{
  "moe_layers": [1, 2, 3, 4, 5, 6, 7, 8, 9, 10],
  "attn_scale": 0.125,
  "lr": 0.00381,
  "z_loss": 1e-05
}
Below are experts of layer 4 (counted from 0) of a mixture-of-experts language model. Rows are named router (the router's row for the expert), gate (a neuron's input weights, with its number), up (a neuron's input weights, with its number) and show model dimensions 0-255. Each number is 128 + 24 x the weight over its row's rms, rounded and kept within 0 to 255. Numbers have three digits each.
After each expert's rows: "mostly gets" lists some tokens that are sent to it at least half of the time. This comes from a sample of Wikipedia text that the model never trained on.

# expert 11
router:129137091073127125131126090108140099098181142129130142154109151082140115118148097134087129169147082115129107101109132153129120178125122111132122155128098130168113129135109104142136138136155162151182132058104117092136140165129143094119157127103153119111123159170096114144168138143125080114126134122134136172125107111158132133147129084123086112097109121081118091155099171115119158163104099131163121150111122087128159110155152133146131127098134095112134140137120141143164100137100118127134112158157148117151113152120133155094141100077103097115124094078126130139113143106145107096111137108115154145151115106148175075107109133127129131176135152122139104148114137113153125128129179155138098117128092169135109104140144130115136160067118143142115130131074162143097144171152138
gate1:106119111094128180193163117121117136152116109164142081117148125096138134160142163150156163128134090131117107146127132120147123136109115125141098140122076090161109150095163143157086122147116147132137159145146125099096137106088124158113132115156129144102171163136113120123147102105148101148157117120103102129147136130089137120124116143170118104139163089178102160155148075108168141115125143147136096127107094143123097152129121147167087118152111128136130151123143110138116097142146126131148099104134133108124138084124149099141136064123095104158054064123161108148084087125099115162150137165166126127128121137161146134118133106111121117108133119076129114150113134101103121143161151131134097130122128085100176119142103159109149143135119174141140138112148158168151152096134142
up1:130098090104105157146130129149156139106116094131117105117172140133162160087131137151158085120128159141120152113151114110130122164122082106099066156099085146154129133124162103110107108099120110136101145132152086097102143132119119125120137141133151106108148139123148148121157102104168100159145089089057159136112151105129133150145132141143169130138127155168106154147176080153161143140105107152157120191122092129129111110113144084145119127119134119149121147116113088184141124181144129125146140101108125109136101099144147087150099111110109111115117127130164135175114103129111186129126143149159115103151117121164124133131132140098132131166123146092141125153108135101136160162124118100113115158097153104117189129127122178135142136130125169154127107107160146096167149088133145
mostly gets: " fin", " Fin", " Cos", " Rou", " Fu", "ste"

# expert 17
router:143156131176117120100156145146069115118155115102122140130085136131144112100115116085137141097129126141124130147108155128076113141156141104109128132155110106158136130164161112110130130133135089123140125165112184182121155133149122137143133143111156164121154158112158129152161104103146139156130120099096111138107122138133132118074113094089139136182127151186164158148122142120126093185133126106144148129127150179146101116119140129142096087129131099130108138106100120152113150146178116171134103127132134106159104136121107105122128156115141127096109146128144103158172117103077118073106143127093099117117128123099154147151081145109128153109099143122117082133098141133128122170134105135157114188118121105123166109130081133103103071103114146127111159081116118125094086171115124
gate0:142161122146110142158181155120116113139138123120137130153120135086118132148128113141117076109101105100111159169147158164170140165134085118151060131103134113113116122122144121149114139119119178141162132072115117155137088161112133140137122139118123127103108157125103089129103134085093144149127119143129127136115115108124133173108107103110163127166142145099082104114123140082142144119104124112136112147135129100112079082118089152133118165140152139102132115141130123140145075139105141145103104153159161094140091172140123132118130089111138101101088114175165115118115144118078122124155169102107150077177137082117123108134119121150133134106108113071111147104134122113162112156186197092120126102092113096149115145143116141118139148111161163134113146109116141136139141127148108
up0:132122106082126132125074133190166129155112129131086131141157121150115144068112114141159195153154111146147127165089099121142120120129131134148144147184126150123139115121106123103126117110140069145091137131135166097138157126148110109143142131129145133170135101115135150142116114136149106071107070153140113167143132114153172099149140161108134115103133096140121144141128144125131095134136103100108146127144080110112172122117151083106127109144109127126141133116156076122092184102137122102112153118094142127141150095107105124115149101153105121177127146110109160132128154163130145110131108141157145147088123134151134165158184137119108168152089118147130133140082131103113155184089111150108134164132162134131142123094127081158165138145116147129137177140099133132091125113131130
mostly gets: " released", " began", " published", " did", " established", " based"

# expert 24
router:176130093150139140160105110138156135150126105141133111126159113133133106143150109149187131095114136100112149114131098105138129177102156170092154097122106146111132127130168144143118124140136135149157082132129098171121102112130094118100093137172154166134112094106091154131119106147077153143147094139129134150154143107144145109127098099133137125149078113136100139138106158122168130080111120150120134137099143113121135143110143118122134140109102146119145135107159091117149136114114139132140137152119157122098128099163120179112114129078098101130095156102135140164123130142100120146109119162153165121135200119171129137130161110160113163156100110139103099104139132159129201087085147119139152118128152146116142176138170167162167159095160121153102113166137129087136141155156105
gate0:156144102107112157184128138156119127154115151160158106120134139158118119097126106143146140114157131140121097146131144132134111066124126127115143128110112112147082154139149126159156109152112136135190120144130108118154147048105103129137120073112166132088164067106112165105139111086140137132125129113123153092064142126104140139170117129170079108119135101109122084125136176123101083158131122116133147162091118122107173125093130105162153157067114120156120109149149138127126106109177126166102135129122132131125116136097128144130131118152118126084129086147105089111129126115090127100127143127135130115082118138133154154122156128133117130153141112114164153148149132116129145147101150111108125127130128121130100151175168150090152121129172149186138150148148175126124129180135154
up0:181146103152122152100156098126166130156104147094126082105125124090079174098135131131138133120141135133117149134123152084137101105166110128124133112149147127119163106063143147143146162121120167140111133148146157123138118092135143109137117151159135099110155136132093128098107119171126156152100139125105153143142094109114163140129154168088123130082089148168095132152141135118114122094148178147126092144115135139093134141149126150169099135141085156112102184124132130188155128147121133139136140144152067128116095094132104124134085136143159137153104166132137110133122145107143110101125142107128103100111123143173101172060175127154127135131135138117176131140126152133127161117165121125128168129145127085104124117101120121098164148145106110087128092131175106087131133143109108
mostly gets: "en", "sen", "ael", "anne", "vin", " Hen"

# expert 40
router:118134118119133117110105156130116107136180134149126160145142092070164118126178120075128144166115116190133155154144103131139116130114152107108162122126122157120151140154108146091108107137154138159161133161104120146098100090156096132139124091118138139099111147148110146133170123070152126112173097141125148151105141135161095095147124099108090095158118132150123131127146172119145149143117117105146092116092117094116116112145107153133157161129086126108158108170142071103157149154153156115188153141142129169134179091168153100114153122104101104121111151110122121149093116112124123131108110156118160141125147125150142139130168121118095135105131162132167133089146118142169134080081180152130096108129129176144104111150127104105101127138123123147094114127149138172140121128133130
gate0:130099147145152132159137150147087136158153132138122153127144119106121122140124179118156124098162132139165132133141153165136131103123152121092120138137142115131160119167156093138067142148155110191149125131131132129091119079144100100103109094163161079144119133123136140096105129158095122150087123161162164134107118142110140063151146161144090145143141143151125116134157121101114110150163177130099133137130137131118133162150129126175092104169119119080159107105122103143186138145121147139154123107111142144174147158228110106166111105155099117103137147146141140124107099124120125148117150082124134142111134112140092164130149125115054096100126127126136131159112147159118159113120164112159106135127170161147140103142150129098126130158119153099107124120122143130133122121130139
up0:122146158141119137108157144141099121159133136106106190100109133159126052140106162166131134189134120143108094117149134072136088127090090099082126152118128146131137138155069111141126099154105136149110110159179121116128139115133141113116144136131143145121131146122115139138121120116111114127181138113154125086130153142130175118135118162118163134125146139094139149128157139160103152135157165109170098115117098151161174153139124146166129122166125117118131179119106137102127114126093151127097118106138149118144131093213145111163153103150146130130140158112094147123118103126102125097116108111105119161184139076170113140110122140155133135139129103166151111126106143139090115148121111173126139147149090143183136171071133150079143121145140141099128140124110126123132134126134111
mostly gets: "ck", "omet", "rog", " land", " wood", "aver"

# expert 48
router:148132116160121160135155144157089112145130105152127103148114151129076136146120121127160124144144136113112081117130116149113119154156068167117133140199110146098111151131107140148147100092108138136151100133104145167092106111129103156137095113101146154146133158125128118123142131111145126139169104115126073161107100113143138141092116153131121137137094131145141141131125116139090105108136098136111110081103132139129120099162156156096082092123105147155126189099127169094130165125113137136127129164156137132173144131086141095117162133140155081114096127146123089141144134126103127103089156100111131130121119143148163130123096127115121146096137115151111107147127143091097101154095161153098142142155148148116129110131079087138110108106123139149128162089100093168148096220100144
gate0:139095112130116116159143196105111142154139184096155103132177149135120107116137154076095181133148149106100114130155122126163125105190126122160120126123127102119116172166110140138151150084113159156134136172121153086133125152111091122153133107134144131127130144105142105133121151123143147138164095129088068139132107125156117147095125091140113068096124131150125122132128108121135119141111124115103118101136145119156150107140125128130150095186137087108140151087169128123149172150126166097180131091120100125097152127151166146110141159144083127084110130158087148103116131123109161123123112112132146125141102112134138138140119129154085130128067176122135080169139153096122140110129126134103122181147142148142113074122118165142124114147123124130104105150141156112107153139108108
up0:102131130123135140140172159134100110183100129106110105093132167125126098129066108113097168158120090181128156106170129074152119120144145136146135140195123087157168105121139097126143129133129138171065168118132097119123086115133138160117125153104130117140127155110145132147140112136151134116175142093134122114151093129112109122111143116119116120106134126097105107163118128091096105163125097137120163099193128126094173155142153117115126102122164086108131163116157135118101159161144143151095116156156108196144159155131120095151119116124127147117204112177148123126178127130135115133153162166111120147117132143127149128137111120154139134115135144122117091141100139133133100102098138119112155127139124114141110144116156101150136140115146153127096131131099176153099157124132095
mostly gets: " very", " only", " just", " considered", " rather", "ically"

# expert 60
router:145146139099135169117124163117093117081138096141117165143129122106142108150088077111145148139111085095154096092132126091155168121140132118138128134168136140124147112116123156119104116114131115150153143099110156082133135159132122123116120143149198154104090156133118175137184134118157139164186169106166120114178138137129123104149130144075141117118085136130100094131139127110111143108149112134135113144126137140124119114136096198122137147114098101122180167141122124112161097110163118160101145131135125135169146151113146126112113102111181085133125148086126090097131126123143109142113159151115131156123134141151144133130095071157121141153140131152153138170150100067101096144106147108118106167109105154164134127122130147144130102138104113135097153141167101113142129149093103
gate1:104125122146129110123145130145129113116133091099124131138136149137152101130146109149126136140100146110145134149124118117091169150155149131116108158183161131124136095117098108102099097157131128139113151114163115112102100142135102128072154161141078125096065126103134123096134125120111110137150131079154088135141119175132092137103136116160112142128151085119118174122175186088129090147132141119135116117141140132095178126152132138141144111140102108103134129147161112082150108099088147128165104127150114104097139174114126118163129166162150130121145144187132104134127111093146138122149175133116169114146139084096104127129139122143108151152137161157101154120135122121158134127072146147120128143157149151129107159148115139148150118132043134098079128126172127155149090134099177
up1:125176128101118117109132137116172137091132149136146107110108091122140115137110153080138125109151102088098130133142149127161103126110107123167159084100114132124130144140171137162159150115114131128121088130118145153146166107127143124178102107094155115180149110136121131166107117151141174103096142153120172122139111116102172119151121159098126120129095198126156106139115095153149132107150091134138130138135130110135114115122136096109104142114184140140139138114124152154130149131183124114090140136097123142169104070153124121095114093115107122141109106069117126127126115159110108119109092137139086148107112143179138109111136122101146139088108105100119128138119121148080124116157147112128150113120097117127135110120182093125130124160225119139165115094071117118141139120143097
mostly gets: " hair", " space", " vessel", " light", " concept", " body"

# expert 77
router:120076113120135169150119078135172153182100147125135093160157157118133138137134098123134142139109117155178143154121104112150115080121087083146162154136153174102121142109103123113095153114115137116146171113140121102168162108140086128113126173121124125146124129184077081102115109105098157140123087117169099137079127118144177134110128141096101114127150120133110133163097105116097135096118132096188155164124126145123134169132162104135093137143101116136105139172139165151113107107068141148126116128115154143164163134137111158122096133166133154131136106138119138172121133113164130159133114112152106148121095120130181161130168106093123129123153105107131141095123117117142151153130096081125135126137123086127141157126131146095157130128158116115112099142111135135130157099122104
gate1:112141171120113143150125121117101133097095112165122130134136155155147137119152099127102098148174163136144129122162112133180131140167112147095076139126120117101114159130115089142143112126141160107143132131145116074115122097128091174130141166142135175094122140153094121148160119112117147163111118141105117130177122153126087160136124097122123103140134123124116164116133174189159165103112155113157143127133103138142116130158118196142136107033149133144125123159133134154130121117118114165131096126111167119131134143082098112149103134115124076132122110150142117147095130105140081163122106162143120130147136128124152157146112138080147134117178115147097174089150151109125159158148104101158107168114118160115150153172136137096114102133134172113129118142170117126154103141123132
up1:168080105122150115126119147131130072132151113159128122097118067101111124120111115156144149100103115068116110140114151126084156113087133119161168182109151168153136108121146143128096176141138087157140101136105164147177129146126141081107118079124121075170128103121163103136130121121145108097149149153135144123097139090132164110111122127153142150124110116125158116122111087086096108133139116128110127132125134099133133114086153083132124143202096138128126130107134106109140110108125154093151143110132104128084073137149135123120130102161133177133119125130113147140164123167113157107099127085117132125110137140129115110093129121175117109134101134129149123168091112172135123102092107133095127122135140126136103105080128134167159128168085082136152152110103115121114161108137136
mostly gets: " GF", "American", " —;", " /", " •", "*\n"

# expert 12
router:101148094157138148140154151147124105135169191147146121111120133105078086058111153132140151137139146160130110126138118074092110128086133124105157159149126139176175149133109111112122120139147146173126149148139166134121139112149133113129101149143126148122125157129102102115172126107129096160144103160069144128145155115151159161081112124152141103144160092088130127126109103123132131103098144133134133124158121134125131122099092154112128134127118104093167092094172147097096152152149120116107131125097134115087145150078122098140130116178157126151092149116124133116139121104122154115105136135120164181077147121139116162142137138109067140136140126130134157117085178154134107111094128123166115129147101122070125115134118108121124095094134129098118116105156102161136133188138133
gate0:147121107145141095127146078155159161128087197147098124162104142138096141102095114102150114141095152120156162115101131094109097118105113091089108177175130130122121120153114173155147111105091115137146100099158130092161115132132135129102118101133134157120160142122100142091141123106127109166167085111140144096140130095154099173108142134122156115110177139131129129108130124119117145114141128131137112074127114120098106172111117122168149162173113096129106116136105125105094141147076125119140119139165138095166139132078093108105135157075127135134082156095094157171121165123113136128161142121126073113119151106123122151137112131103088123148139122101145145152134158112088126129131133142087154125116110137132132179144129187126129114084125145092123162138138126154138105124113119
up0:147157113172142119092122127140122182083119127121090145144131118142100136110151169173119089115111117107135091136119139094117107092113106073141114170108135138123118148131086146159116097090093109130116125127116132118104111140142135116122117079103145128119129133139137139100133166123120137137156078118141127106125148112115109151154141131099145130130157156126124169118137148095147139078143112164127102103196090110148115146128116112157158170154114138125125124065143091103136125138128129075140110112111116149154093129094116134127143154118152103175112096044085122108134155097100132146139147133146103089130135089135122076145090136136094132149061136121136147163112107147088129107135127133122137130161177136137124140141156188134130131103085118122106146101119116124137110126070132
mostly gets: " has", " have", " had", " won", " having", " make"

# expert 0
router:107142140100129127105180190111153152166114085110140161118155154116123163180150144129158150107129081079090101164151139114153113106114095147164126098118105124136122117166182126095156107148136128097177121111162153161075162119117113154103143140130106127158134158110157155154164117169132119113138154112096125107146134149130114130155147173159173082104074148106128158125123172119159140105119119143141113161138130133115126123134112174094177137138136096146126164120087135080155134116176170096123115100126098120132113117087134112112067124161101110107126118142148154111134111135110112100135126137111142136101132154147093105178142123133173124124117116110080120095120134139147130143120130108146146099139154118133130137101119139150108171150133132120106116140146136144162144146109131
gate0:097126128130125163114162136144049164116155100141132145133135112141122113116116167107148124071096129118101161102146124076151140127109115115109096110106162118147175115129098149137159115106123132161120156168124156108132111143125142159124160066153143108118154138150132156140149134135109100099111170131099117137112148133150136164127134123120149131040156138116150130131124142180133127123118169157140113155170136136122126155153142123141130092144107119164145123096117142126138151112119137142153065136097160101125102084127119113122108118092103108103097095149114146165157098126130098129108124126122107108106109105165102129122110107088130111125188118125101097097081067106122160127116121136112100140148100129097123106079107112116135103133164109154135082151154114095105176120128123
up0:129148139126143129129111135163040142143140137140180125120147132112122108123120102139145139151161122146129116126145182078148128120159137137112120147125148150131164119162135140143115083135070104158123100140103136137135112109121164136165136105144140093117126134109113151124115108106095145134153123135124093125134107135121137177119119177110125137095138138105111126141092094195154134123144153122115148160139167153144095115130168150143169118080127120164098088155103120113131101130126085168123152160115101132100122105154099072129125128097149088159130091106118107169134103111126151091101100117162115167132173144156106137115109144089116179118131130116130126121127123105108069116149134133139082129151110128140118129094138078140144074130119150160150140117157133092130091188158118
mostly gets: " Bh", " Sri", " Raj", " Shah", " Sah", " ibn"

# expert 31
router:198129143098123158139099104150155123109129118102122164122162111113063082144100106104113081091107114176138132125104112097124102158098103142118127117128149124136137115092132094123099140098163163113150104126160102163156178134153128128136127109120160161098112121163126127124161112137137138165089113073156139107147115117136163149140142135135109097112173103112135143097112098102117128147132122142128100125098139148146127094108117113103122179132115146143176128141109114142131110141136101174102129138136106127108147111149146103146072117151177123146162157142126140143133149112144120148150149117136130130145185143115119140175170139120197097096162083127127116111138129179149130151102130169145095149109100105148101139120138167117159120126152149159104098153167156130112138110159096
gate0:167096121099144101178127152140162097084134144181072150134105165147118125165147132104120125069173133110098178167112103152167112125147074096132111109142096162097125156140116093153155126131143147155155104163119109126142131071132118128118151118174106136125161105122140123133126104099156144151080162124148142131110149164140119114100110114147099067126136078099119115074136107146129114137128105122150111140116130119138113106127098108143141125145125128106135135130120126119140149155119137169116126110123097145146131147128130128184145136117153195114135162130119147134171144141160145125123103138069119154142154155140092143132153058109105138114146122146137164117137146113120144110134134105132068100094120115158116136108133165104152157101154090167144160137140115145117135121121113
up0:150146116104098083149127145162099112150114121140106125128188117146121076086120120126149158078124139111120103133116170089126119112152127094107129103135130151159130115163137158154154137090124165097150091085111151124146146107132137103123104155151166128102147104172058167114138111146125162156102121097177116113118092126142142097067137154115133104092130123110143116126150124122115164124112130125152097133080126134109154121120147106128108133127123090136143127125131201088118145102126114149135127115144114143146134135125103149143131158074128140103113130148149193148111157125136111153127073121123133125121105133092113156101141130168179137147131130093102168144190107131111130120122119139115149143098140122115105117135152151086182162121132108125098108115129118097146175156134172
mostly gets: " politician", " footballer", " interview", "ologist", " actor", " football"

# expert 59
router:149125110181147140126064149125133124135118118159119075151131121167146119121101109176142131127116139130138167177174186120117104113114102107179128102133125137070121099089081105106137133107114145116119173118146104107153143118168102124110104123121121124135137097145112135136133181099128124178089075158138137106115145105102148172106116127127133137108134129141159186132100106123088126119114128132169123159141165119164152127127120142192122124116132130144116127181121133147126122144086125109142101172150175123095141093127154118131140118168147117161159129111135111132109172097121091160126138102113107114107123145090094143134149154113133108139140132111098107080126108145109159141115124142131153096128140107103155127126130099130110154110119148159170076163105094083162108138126133
gate1:120137117102153158134183129127156117151145138107162089136092126109136147145108128128148113097120120106133161116118132126098113108147141145131159118127121170124170112158102067143184151170166107104114118158109139190140161136125149120129143135121144093087121155126160115101091141162175115124113114101126120141138096165154116131143136095106110123135125129135139161120092148106108108123098113143148148116109136127152085143142111109189141133176122147114125148117131084117094133114145167128169105158098154170164158136171126103112105072141140122127146112138148124108118136124142138105109132083115169129145134143124156170164094100125166111164149112134113100145152129116135114148143095120140127117089099094094167115093158124153138136161143165133159089100137139115125064176177130
up1:130152100099164156144188166133158132145134138097159070142086125092143146145121131148136116087115108125124173127131134101110132113127145140130159107121112149118160120150113076152174149167181115118107122145103146169149132118123157137134124133121148078079116131119143123099093173124145100126126105110114137161124087155134127113140166091115129131106105130128129173134090174111122131123109128142146130142104124127147089128116098098166126149182136149096142142112126129113126143124137161107175096168113160151158155130164116144124114084151137129141157105147154115125134130115143124109103125076112177142140147135116187164158096124127144109179141111151114103130146149133108125146127120101143123108087120100090162120090133114165146153156142161128165119074133140105112088167179129
mostly gets: " Apps", " GF", "|---|---|---|---|---|---|---|\n", "|---|---|---|---|---|---|---|---|\n", " None", " GD"

# expert 20
router:125089110168119148150149124130117103135119176099103078151109109111147152127096132121080120095167144151130149162128168149113142152088170125138133173135111126146149111149083085131108136122143124122119136142133161138129142090148142112078129140105093129122172138102155156167179088115132093177143162119121125136132134123133162119096134094150164152171124170143169135146123091160172127117125132129097154109124142164112137156124081134076098103117172113142139137151125113090083126135166172167136097127125137133116117116113099107121156131153094125124113144155147123135189112137113140080101120153132144114152153123121130162142136148138130131149151159100136157137141149151111127120148101102124131144135130123154149105172126161082151071121162099157133111151170149122146098165107137
gate0:121127130103143086162173121150121155109137170173129115114113070141149119137148155116094110120165112071134179131112131131151081111117097143150135147140105072115107139191126153146125169142107118138169138162160116202102148047131108115126117154129122096114156121109134113126148115155127110156127115100134114056125087111172100125150119129138121095104155201158110116112136148097122125113156116088127123092138149156089120125151125128127115131144122136112114120150134158127099149191135148132132124080130120135140134160109124123152148136103110084101125115104149113154149111107133105114134104121092158141119091119098134120143146103124125090152121151142156139151124127111136122131159089149121091083139099157160134138168122158107139153103167125146129146138129121113133119104114127
up0:123147127072104128153102160128134107111159105077132156167140145090111196138104138150166175134128153171145102146118128144097172126168094087142134109134096141108111121102118107106096109126153156150137132116117160062137132141137131157172120116125114153126087137165134107084092126090147117123114127120097160163127130108102129126146166146175149144141101110093128105127154125156130090125134138162113140129093112131117161113135149143141145112151161124158141132114110136138171120084099132106107130137141144120147109097119151117111119161140139143148128108166103124118091165084115146166109140140146143090117144181117126140124150117134099124170131108101152151125114123085151167146122120148178162126135147125124143144094103086195108104132077142108145097139128142142111128126181158
mostly gets: " him", " went", " came", " moved", " returned", " followed"

# expert 37
router:130127150169133155092089082168118123140130120166130150130084136124160108140152126162133110136152133103120121118130138112152129137123061130170165147118119117168100097098102163103126115157136119118111144084141130089102141100162148099131103136088116151092093155139108143123112110136112145132099127129142146128105191153112136156161125119150130150096095134110106124123124123136139165092108137147130100110115109115107150103092173100147120143169102127128145097119124131139084076177105088124122112077132156107155114105097129154120111078180154096183116119153130064123114153155149155131118098157124115134132149149126125166115131158096133098148105100104158086113153150106110109154112120118119091074168101104115145117097112139122149099130132144115094113125091125118104154109125104
gate0:159122183122122164125122118101162118146133136120137142127127061099146110086141149112140087106107157116143099169114129117165146137113128097119156154107116120182152108150132096104115113117130131114155157154132114145084121137118107146093110111180159137089147127142173155137115105145134119149116097123102145124104129125083117136113094118094144078161157148102136133154106131157110088163119127161095119116105096141080090118120185071119113159155149109128125132086110161133140079106122128118160166128124146149059160145133090181137124132080091125112125123139154112131159120137126134127106125116137102143164137151134121109092145133114151153151112100158112069138168104123143143147149142114148103124155116159161081164106151162126161134109155125116139121136133143134126085123130123
up0:148108164130135200091143104130110139103181139140124130128131088071116133112095175132140081155151122144146090139073125139134104128114136139136101109116112153166164104140111135116105131118106129118119154148147098133110141093093089154145116120133096107121144128176145140150114099147096162133136108125116145120106129124103125169073118131115105096111126122097128136114146138171155096144154125113086110100156118149147111114120163092130142139137132129105134141149063128149148126161067115108148165088140165127072138134130116148153116112112130126145147128130147121134150096126148110163158166107148131124162131184119147093080117121111082144124130124172108099151126098100128161129141112130149100089160099109119083141116105127128129105143149066134118115112121091135137057117126132
mostly gets: " No", " no", " such", " may", "No", " either"

# expert 47
router:130151109109140135107107114177126099119118138107143111101135152147144149119137139147112137076122184131115162122162170138139113180100123169162122176122114123167174115112117146113113131135097100141123158116152166096146135123101160165133097114099159103129103111114134105130100140102116108185080095140155142116201104153149168137118078117142122105135162150158123121133170107130099124110117117110120128156168121137126149141122129133142143148159131101158124134130124098102104109165101096137080159131119140133128162102170161156165134145144117114129153112152142121103147153158113132129117134091149128133136110100126113168149143135135136120149106150126097110116135113163139119107112139098096120147174102144198119170144158102113135160123144112132099185172135151140102166071148162
gate0:136162122163131145117134138144094097152139143091083128113132141135093167157123135122158168125128133131151126131119155082106127189106114149119138128143167115149157099142196160135113116180111131106128164129136145122113072102174114106112156116120091085097099198092180143129176119112118152157119132138103094131087169099078112108120094078105123134135130131142109107129119119136109150102100128136125147130124132126107131111103112135154124129143157125163150168112156110152108139172142104142150117157106118114131156133158090148114160140086138119130137118149158143094149105090105120139141182079123152119109165115145134112109121144140124100149124106145136130169103138129188145123156119148124155090151174136148117142133166113106156125080131161129118093122112125133104122106124165
up0:119151179103143130152115101085170153100133147127156152158130129111104146143152088131104142123101094134160147127147122107119167069157101129128113077156126103118129151095114114106152179129119114098113105138100091125125143137138142115115138136089124149128142138143112116156103145147146109133178157147108125149127109098134134139127172181137131157106117115113147097129160130069116155098134107107134146128130142134112147138128103133105146139155108188095146116100112150117116163067120124131141133127158138084183123103050125107163129113144113141099117146104162129161123143186133110101145077138120123126122107158096114141158119086149152141119084087112130095123127107085120148139120113131144091113140074109100114110151093162129100107140071106147161135095125119119135101136124105
mostly gets: "–", "–present", " UC", " --", "′E", " FIFA"

# expert 16
router:132176119100155069156105125159171124104098121109125132110121144149140121120171096085123092098121082157111143091118148133100104160134148108112158150109109115149117124145179148090119130101134121132174116096113103149156130162148131172137118127127140117114164137171179106117102122119168119106127138101101123129148112099121148101166107120120173165121096104112145140113082135133070162114166120136152123146126125081149151097143108145069144136142144075093111132096144151143145177128073118137173135107103137117085153134122142132129164182098127135131121151131140167128120160134108162113133094112125136155151180154090084135108140153097154125122131144093147095127126135148154159110141100123077105157132100140139126129151127156154128139152121147125113100148137152126112122147135141
gate0:115148145158149110096138147145168136114147119111084187116155116147131116115126118120126151120129113157119121136124146116119106116187128131095094108088169112080129110162137113110141127133148163189150133123130189129111136119136116123109095142139112110089164166159149090170112108152116105130113097117151157165141140134116109092173133119169072139160165138084117101099118156163153138121118139133145130109135125113170131132154126135086082106126118107164114106137129143120132156161127104116155106086131114138124135135154143103097138123145160124145103119175184138118104146184122080116059160132139146105121106110125084121121088130117132160131134165132127130139189141119131142125177133178075111114136111113131128139135110120117093149138152173128101117108153153119105130125114096
up0:141181155129168125083206132112137123137100103105151129117120132128111121106105129141151156179146114140152136113120128127139121097158122138145159105108165130131101112159086107134151111112131127191145134121172144131105128154135146127074135150133148071076165110119115125123106116124114114113110131133116162143162136133109152118147143128102107100138154135115119128133111089130141110137117104134159169116142100121105144113130120161136194103100112134198098170124099157119161138120107115091126125106118126119155141146149161093064128143124145113109111106141120097170124129168117131118126160073116109135130058135146157105113134121131120199147127172182113141115152153102127154151125107150119085117110127140146099134149090103136160143108116171136124108102151116116088134113125111
mostly gets: "ñ", " ARG", " Sz", " Agu", " Cant", " da"

# expert 7
router:155078113113153100120124124101134112130104088109115132145087078134109129153155148125156127099101174156110146141105147093167115122118088119123144147109114132115117130146126121120163138133091109160175140094160124115116124110143185096114085103168092150100094127124097169109187135130083125126135157149101153093119120137171088151164116114154125133140172146115101102118142148097114151116135159172075106120087136107096103125143127166145145112144116100093104128138128129135140121133128143136103103099147146132136098094149149111116164129119099163122124154093123132156156129119117142108152181159151094104145110153101100112124126142148151104093127150094109127096108139141139174149145085103119139142158117071150169168122125101118126176130092145098139111140116130155091125089131131
gate0:142090188141118110153090097143147155129110126122092105122124110114096137154107141147107123121114097131131117103133142083143143109133119151161177114093131117138123110150109124194145102134141115123154089087123134189148100150151146112115090111145116058118129063154159093145171100136142161130141123142125125116122140122148090092145144107137167131147171106112204126143159130111150130092111132075128114115120102145133133093150151120145165117118094167101143134158129147137150109132104116107175097097123110091141111103113126125142119136139150173138153136130139139103102133121090141140140144156125113109147160098099127176157108141146174141078124146091108137158121126130103150137150101137135122146152142110144134119079125114130169157133132156131095098136138074165147153130120096
up0:161119150139165154147137142084129161111111128114111151129125140112107157091143136129187170117118097139085154130135103109125124118144126107138132112158111125173118136114131135152123105125139120106110145128095120155144118148150155106125138133115095092120137101143132154115132121154117134159136108190123154083139091132147126123153135110197105119152143145105192127143157138106076120144108123076105053093105094123105115123078082164132154090108122168089108160173140106123153122077147155146121068131117107125121142111148101098137109151113154154124154144145148129160108131122139103121136154142169128085133124155097142174106132129187137135132146173085109121141107124114124138100155096099126111101118128097133122163160150132138129149138138180139151143109166134135101137135120098
mostly gets: " Hong", " Jiang", " Zh", " Ji", " Tak", "oshi"

# expert 49
router:102138104107139125127149096141131137150096136112142123119087153150142122132136131139114104127116153133101097107139182156150170142102131163110127127094121134153112087133107158132126100130084120176173141095086100109109101104126110104136143094104109095171107195134103145119105130125133090135110151105153100095103165135110125107088149094117103146151163105105122128156132106138105106094102123137119173126132128107135095104107124153135149112089082084145185170118145136141117132130106133123137127110115143132178122177150155165168158117128183126178107106081115098117095131107153134159090160150108105173108145149101096100096128137105121120141145112113151174112131161109168130137144162108128080134114117163116143144127108087104128149130111136134117098138082147130157115137130095
gate0:138160088117094101153154162147141138110123143142098123125105149155148140103168172093120143135147119134145111148134131121135085137147141137117105096142092113157132088105131102163131143056144084143133148099128150063134106106144154126119123120117152111156114151123126145116112143128138123083153116090107104088098155142105082132116144138138140159156126115120175100124128175092146085079084148161167115141125106110151123112137153134152158104116135113158161117069105151170142168091146148129148158112118137151119104155171160128104150118157177097141127154119135091116138155152137144117085115165124087127152140129087125143108122110126130116157126145132152108126101166094080186100106134101133131119132120162099172118133114136140146138115139137082128153140162124158115148147125093
up0:097139130115139117111118151152163141099137113153140149137195133150111155177143149139120133094114091121116081130176132113128111149155125124121134157157125102119121129148128088143127165125150125135171143081139149117128128116167144142154128131126097147124131149111122113103169132134113104129095083134162135123103117132098114124073078129106128149129109115148114110127126112088103143153143145156146110097140135123060166141104102137102131135160098122131122128144142107137107143135105113122164118127142132151147129143127140109083106101101182158145115122077178088186144107129097126120129149078150089142170110127141130140106114137137066155193081114136183115111130137142108161159113065135130137125081115153120140121144108148175095150132096101111113151118107104077146130129119152
mostly gets: " un", " Un", "Un", " Dis", " unc", " mult"